{
  "n_experts": 160,
  "d_expert": 48,
  "hidden_act": "reglu",
  "normalize_top_k": true,
  "balance_bias": false,
  "init_std_router": 0.026,
  "norm": "rmsnorm",
  "norm_eps": 1e-05,
  "optimizer": "soap_variant",
  "beta1": 0.95,
  "train_tokens": 1982000000,
  "max_steps": 15122,
  "dataset": "wikipedia_en"
}
Below are experts of layer 2 (counted from 0) of a mixture-of-experts language model. Rows are named gate (a neuron's input weights, with its number), up (a neuron's input weights, with its number), down (a neuron's output weights, with its number) and show model dimensions 0-63. Each number is 200 + 30 x the weight over its row's rms, rounded and kept within 0 to 999.
Before each expert's rows: a language model's description of what the expert responds to. This comes from a sample of Wikipedia text that the model never trained on.

# expert 50
What it handles: Middle syllables of foreign names and titles, such as Madeleine and Robot, and the word special in special election or television special.
gate0,189,182,208,213,209,205,147,216,217,192,226,207,214,181,201,184,209,158,170,252,182,191,143,187,192,179,192,258,178,159,208,227,164,232,205,155,244,190,182,200,198,171,226,222,232,245,233,227,173,210,256,223,187,205,193,160,180,240,179,222,186,191,212,226
up0,184,220,185,192,215,248,225,203,278,259,221,257,231,183,189,251,168,195,212,172,225,214,170,191,235,204,193,126,216,170,174,181,217,214,156,250,181,167,204,173,267,251,147,126,235,241,258,241,197,235,227,206,209,227,219,135,150,238,189,165,209,217,223,186
down0,229,253,157,162,186,178,237,247,216,167,212,164,172,223,209,231,218,132,203,267,178,184,167,234,203,152,194,259,163,173,171,196,206,168,161,252,145,201,165,191,220,214,190,174,220,205,129,185,207,142,236,214,225,177,211,233,162,191,233,211,164,240,196,157

# expert 16
What it handles: Column headers and field labels in tables and infoboxes, like Speed, Party, Candidate | Votes, No., Notes, Previous, Personal information.
gate0,228,175,211,145,240,235,176,179,212,226,167,150,186,151,256,187,232,224,206,191,194,193,184,193,173,214,224,159,176,224,203,240,170,281,217,204,187,276,198,220,272,200,146,213,210,241,181,145,203,165,174,205,166,196,237,188,184,197,219,240,197,160,202,173
up0,250,142,153,202,227,186,189,197,291,219,165,218,195,159,226,187,181,228,213,199,234,213,161,172,249,114,196,183,145,188,119,192,167,176,164,225,203,233,201,220,215,212,204,156,219,226,170,180,150,139,158,196,227,211,210,224,203,196,236,207,165,176,205,184
down0,249,188,178,200,210,204,208,202,220,221,179,195,210,198,202,179,204,254,184,171,240,162,186,211,253,193,243,232,196,206,238,233,203,228,223,197,176,158,223,180,198,250,208,192,215,260,92,217,220,207,156,234,243,199,171,208,209,113,174,215,212,204,192,212

# expert 35
What it handles: Initial capitals, initials and first letters after a line break or table pipe in cast lists and tables, such as - J, | K, and LaTeX symbols.
gate0,244,195,168,163,213,236,171,192,280,201,221,219,197,197,215,183,168,234,282,192,128,226,189,114,224,227,180,191,179,215,180,198,190,205,248,232,198,174,175,209,205,215,208,191,212,216,216,195,186,171,223,178,220,184,222,174,169,170,228,195,200,123,107,197
up0,196,216,170,213,169,223,210,218,192,183,184,199,201,185,183,206,220,199,177,149,158,220,153,188,230,145,167,157,201,224,246,242,173,213,178,252,185,212,133,136,166,180,171,253,252,202,226,239,175,204,180,179,199,193,239,202,208,176,228,260,227,178,183,241
down0,232,264,238,232,204,194,173,239,222,187,210,153,198,161,204,209,168,210,195,210,194,162,233,177,257,177,154,242,212,158,188,229,172,207,223,194,169,249,229,193,236,182,156,206,183,170,183,166,194,246,251,177,201,236,242,206,221,188,195,201,191,197,217,215

# expert 2
What it handles: First capitalized piece of a split proper name or word, such as Tre in Trevor or Trees, Re, Se, and Hor in Horwitt.
gate0,233,159,176,188,178,214,207,193,210,233,198,247,228,160,135,181,159,195,213,220,238,199,250,186,178,252,196,188,202,191,199,226,194,210,177,187,156,207,254,210,182,174,213,165,226,160,167,172,166,175,220,182,230,196,162,201,185,194,223,186,204,205,218,224
up0,139,179,203,204,168,208,206,187,177,205,228,205,200,188,151,222,172,219,229,197,238,173,193,140,160,199,197,186,178,221,244,235,208,166,197,201,195,227,195,219,190,214,183,191,233,226,199,197,200,238,199,174,143,262,154,194,197,166,152,188,224,189,274,247
down0,209,151,226,170,181,211,170,190,230,218,179,227,229,209,179,198,180,169,264,159,204,195,234,194,253,154,205,211,183,221,186,203,171,159,232,224,228,217,179,219,217,267,196,233,243,175,161,205,208,197,142,241,204,182,202,213,167,218,185,184,208,191,172,175

# expert 49
What it handles: Numeric values in statistics, climate and sports tables after pipes or semicolons, such as 18.2, 13, 1–3.
gate0,174,163,225,193,167,230,222,132,190,171,150,215,218,190,183,170,218,157,221,220,171,190,214,201,154,199,226,202,216,186,203,202,295,201,203,194,180,187,165,173,195,177,166,234,244,227,172,212,228,147,239,195,217,191,191,234,232,240,178,188,219,234,195,197
up0,196,165,247,197,192,224,180,137,225,148,179,233,218,205,164,188,236,192,192,166,194,230,218,164,173,243,167,181,188,203,198,175,214,212,161,184,228,224,183,203,191,155,259,239,251,210,224,240,244,166,249,235,166,161,198,217,205,225,239,182,241,215,165,225
down0,182,214,202,185,145,198,182,246,203,227,219,210,197,167,189,208,233,219,142,262,184,257,169,178,190,212,222,236,223,181,265,182,260,176,200,221,222,235,162,203,193,263,252,224,229,160,216,161,198,244,179,185,187,222,189,198,297,151,172,235,260,185,204,189

# expert 8
What it handles: Inflectional endings like -ing and -ed closing split words such as Someday, transomed and Things, plus color words like White, Black and Red, and every/each.
gate0,204,184,220,128,178,151,181,177,227,213,123,283,257,198,135,173,179,227,278,143,158,217,212,173,213,221,205,194,192,171,175,213,178,173,151,225,176,180,201,232,217,132,268,220,202,211,203,190,207,172,165,224,217,208,178,208,146,222,166,182,201,194,229,204
up0,171,212,169,221,181,197,196,189,243,194,172,162,205,214,226,188,231,215,192,213,176,206,162,178,195,168,207,185,186,189,227,168,175,175,175,168,218,172,179,200,222,174,191,207,135,274,186,140,277,208,209,214,149,144,216,182,248,212,213,153,204,171,253,210
down0,178,217,195,182,189,164,211,198,190,213,189,187,200,241,239,216,178,180,182,231,223,201,174,198,246,203,156,170,192,220,227,154,181,219,183,191,193,165,223,233,189,146,215,241,167,217,165,188,185,155,195,200,193,184,234,201,212,205,210,162,147,195,201,211

# expert 5
What it handles: Nouns and word pieces finishing a noun after a, an or in a, such as committee, job, song, man, plus year and number digits.
gate0,217,240,170,226,222,187,199,197,236,156,136,215,243,200,150,179,263,171,160,243,186,222,238,172,197,231,184,250,156,195,196,138,210,142,168,205,213,228,180,221,217,212,211,196,190,229,184,213,205,206,218,186,250,200,207,248,197,141,189,199,146,185,165,226
up0,203,184,205,190,151,197,206,211,158,177,256,247,188,157,165,181,139,220,180,205,225,153,172,227,170,162,249,181,212,187,196,240,181,227,199,183,220,233,201,210,215,183,177,180,174,249,210,210,185,223,136,169,239,153,198,183,206,188,167,137,217,239,159,212
down0,168,234,203,196,181,235,220,192,147,225,234,176,149,218,229,233,154,259,235,187,200,173,232,217,206,143,217,197,185,157,235,188,248,191,229,188,203,156,158,212,189,185,213,225,211,183,183,199,195,182,198,211,211,235,149,217,231,218,180,154,277,248,191,214

# expert 15
What it handles: Single first letters of a word split off, such as b, t, i, plus pipes, paragraph breaks, and clause openers like "it was".
gate0,169,239,190,220,167,224,171,188,223,234,194,184,221,186,196,185,231,167,241,208,219,165,181,220,170,222,220,161,209,280,242,209,206,213,200,207,264,233,169,209,182,154,204,178,191,197,200,169,157,180,180,232,195,190,203,194,254,176,189,219,176,218,204,225
up0,195,230,198,206,200,164,173,217,202,211,222,161,181,212,195,182,133,158,211,213,167,227,244,205,196,191,187,203,215,230,158,199,162,211,163,199,200,219,188,252,179,182,272,186,216,235,244,219,189,138,241,214,190,183,211,212,162,203,198,145,191,227,221,173
down0,158,221,176,189,222,189,157,185,215,219,189,232,188,215,169,226,222,238,256,270,213,182,215,182,175,131,198,180,241,173,191,183,208,234,240,185,202,199,195,229,197,192,187,180,225,221,159,213,148,231,182,177,173,137,147,172,164,160,217,184,169,181,190,159

# expert 4
What it handles: Digits right after a decimal point in measurement tables and coordinates, plus short word-start pieces like r, p, f, cons, equ.
gate0,187,202,217,142,199,229,223,216,189,267,200,127,180,194,151,208,263,190,243,241,214,217,176,160,178,220,188,177,202,192,231,205,129,194,188,235,220,200,152,191,237,196,201,184,178,184,241,249,239,181,186,160,199,126,219,163,160,172,146,249,154,174,136,152
up0,212,180,224,208,154,251,196,212,192,215,208,173,240,202,208,257,128,239,174,185,165,237,183,162,185,213,205,231,187,205,221,184,142,233,203,206,194,209,244,196,171,240,165,224,173,190,267,183,156,209,192,167,220,189,208,196,189,237,199,222,110,208,213,194
down0,226,243,238,215,156,178,204,213,294,142,200,216,154,172,233,188,176,176,189,196,221,194,245,152,190,242,152,189,183,222,208,184,172,273,219,204,185,192,190,215,181,178,142,200,224,241,234,212,244,269,238,206,204,182,151,192,168,187,177,234,190,204,220,219

# expert 53
What it handles: Double line breaks ending a paragraph or heading, plus infobox field labels like - Born:, - Coordinates:, Personal information, See also.
gate0,236,223,233,218,209,226,216,217,175,172,222,241,234,216,138,195,237,218,178,171,207,187,211,233,210,175,161,200,217,224,210,181,205,178,197,207,146,258,194,181,161,168,174,206,216,153,264,214,219,211,218,218,155,198,229,194,238,169,165,182,164,253,201,239
up0,199,185,168,217,229,160,220,198,224,180,213,221,206,192,186,188,186,223,272,178,200,170,232,210,194,243,158,205,202,165,214,201,283,245,201,178,226,213,195,212,209,185,221,243,145,235,256,243,190,196,176,195,198,193,221,217,155,196,241,200,194,169,212,180
down0,178,226,211,251,177,182,221,204,189,238,205,231,212,180,194,166,234,185,181,158,189,201,201,214,233,151,190,112,168,213,159,184,230,200,204,111,197,203,200,208,180,188,141,176,221,222,235,197,160,165,203,209,200,162,199,187,222,164,213,192,247,207,245,170

# expert 45
What it handles: Line breaks, wiki section headings like ==See also== and ==History==, table rule rows, infobox labels, and $$ around displayed math.
gate0,208,155,192,202,192,204,236,241,214,220,185,140,236,223,247,99,245,199,180,209,152,207,178,207,192,173,185,158,185,217,222,182,198,248,202,186,220,136,160,188,265,216,176,181,225,245,170,216,191,183,174,164,205,199,218,180,216,257,179,206,234,221,193,246
up0,179,219,166,208,243,165,254,218,240,214,219,217,223,181,193,178,178,198,249,222,194,167,200,224,210,208,225,168,192,192,142,229,258,174,179,180,223,222,235,173,205,200,187,180,148,168,186,171,179,202,210,177,140,190,235,237,177,195,200,186,208,225,226,195
down0,160,178,282,185,240,238,191,165,202,191,249,168,223,151,184,225,197,193,197,209,184,216,194,193,170,192,232,183,164,183,185,188,200,155,237,158,246,166,237,190,229,178,208,221,174,213,249,153,164,254,202,201,211,221,147,211,243,240,232,177,223,228,180,202

# expert 61
What it handles: Syllable pieces like har, bar, car, kar inside names and place names such as Harringay, Ibarra, Carpio, plus the modals can, may, could.
gate0,263,175,206,196,193,173,196,217,195,103,209,240,223,213,157,206,228,153,215,199,206,236,221,255,250,204,150,124,151,224,201,171,199,141,218,196,190,227,206,212,220,207,215,262,211,223,204,200,212,194,153,246,215,233,131,173,229,215,210,274,233,199,207,180
up0,242,210,208,200,178,198,161,192,217,211,186,253,185,163,189,183,150,223,233,244,195,168,220,180,218,236,238,194,155,157,189,213,199,202,195,169,218,196,200,209,230,243,251,210,238,223,149,242,164,230,167,248,175,181,203,185,228,234,181,187,217,153,264,211
down0,152,163,200,215,246,257,204,209,225,204,212,183,287,218,204,196,164,198,183,261,245,187,163,227,282,178,203,199,141,147,163,223,196,205,215,137,233,214,218,217,204,212,168,193,237,220,209,215,161,208,243,171,198,239,223,204,227,225,169,201,166,199,214,199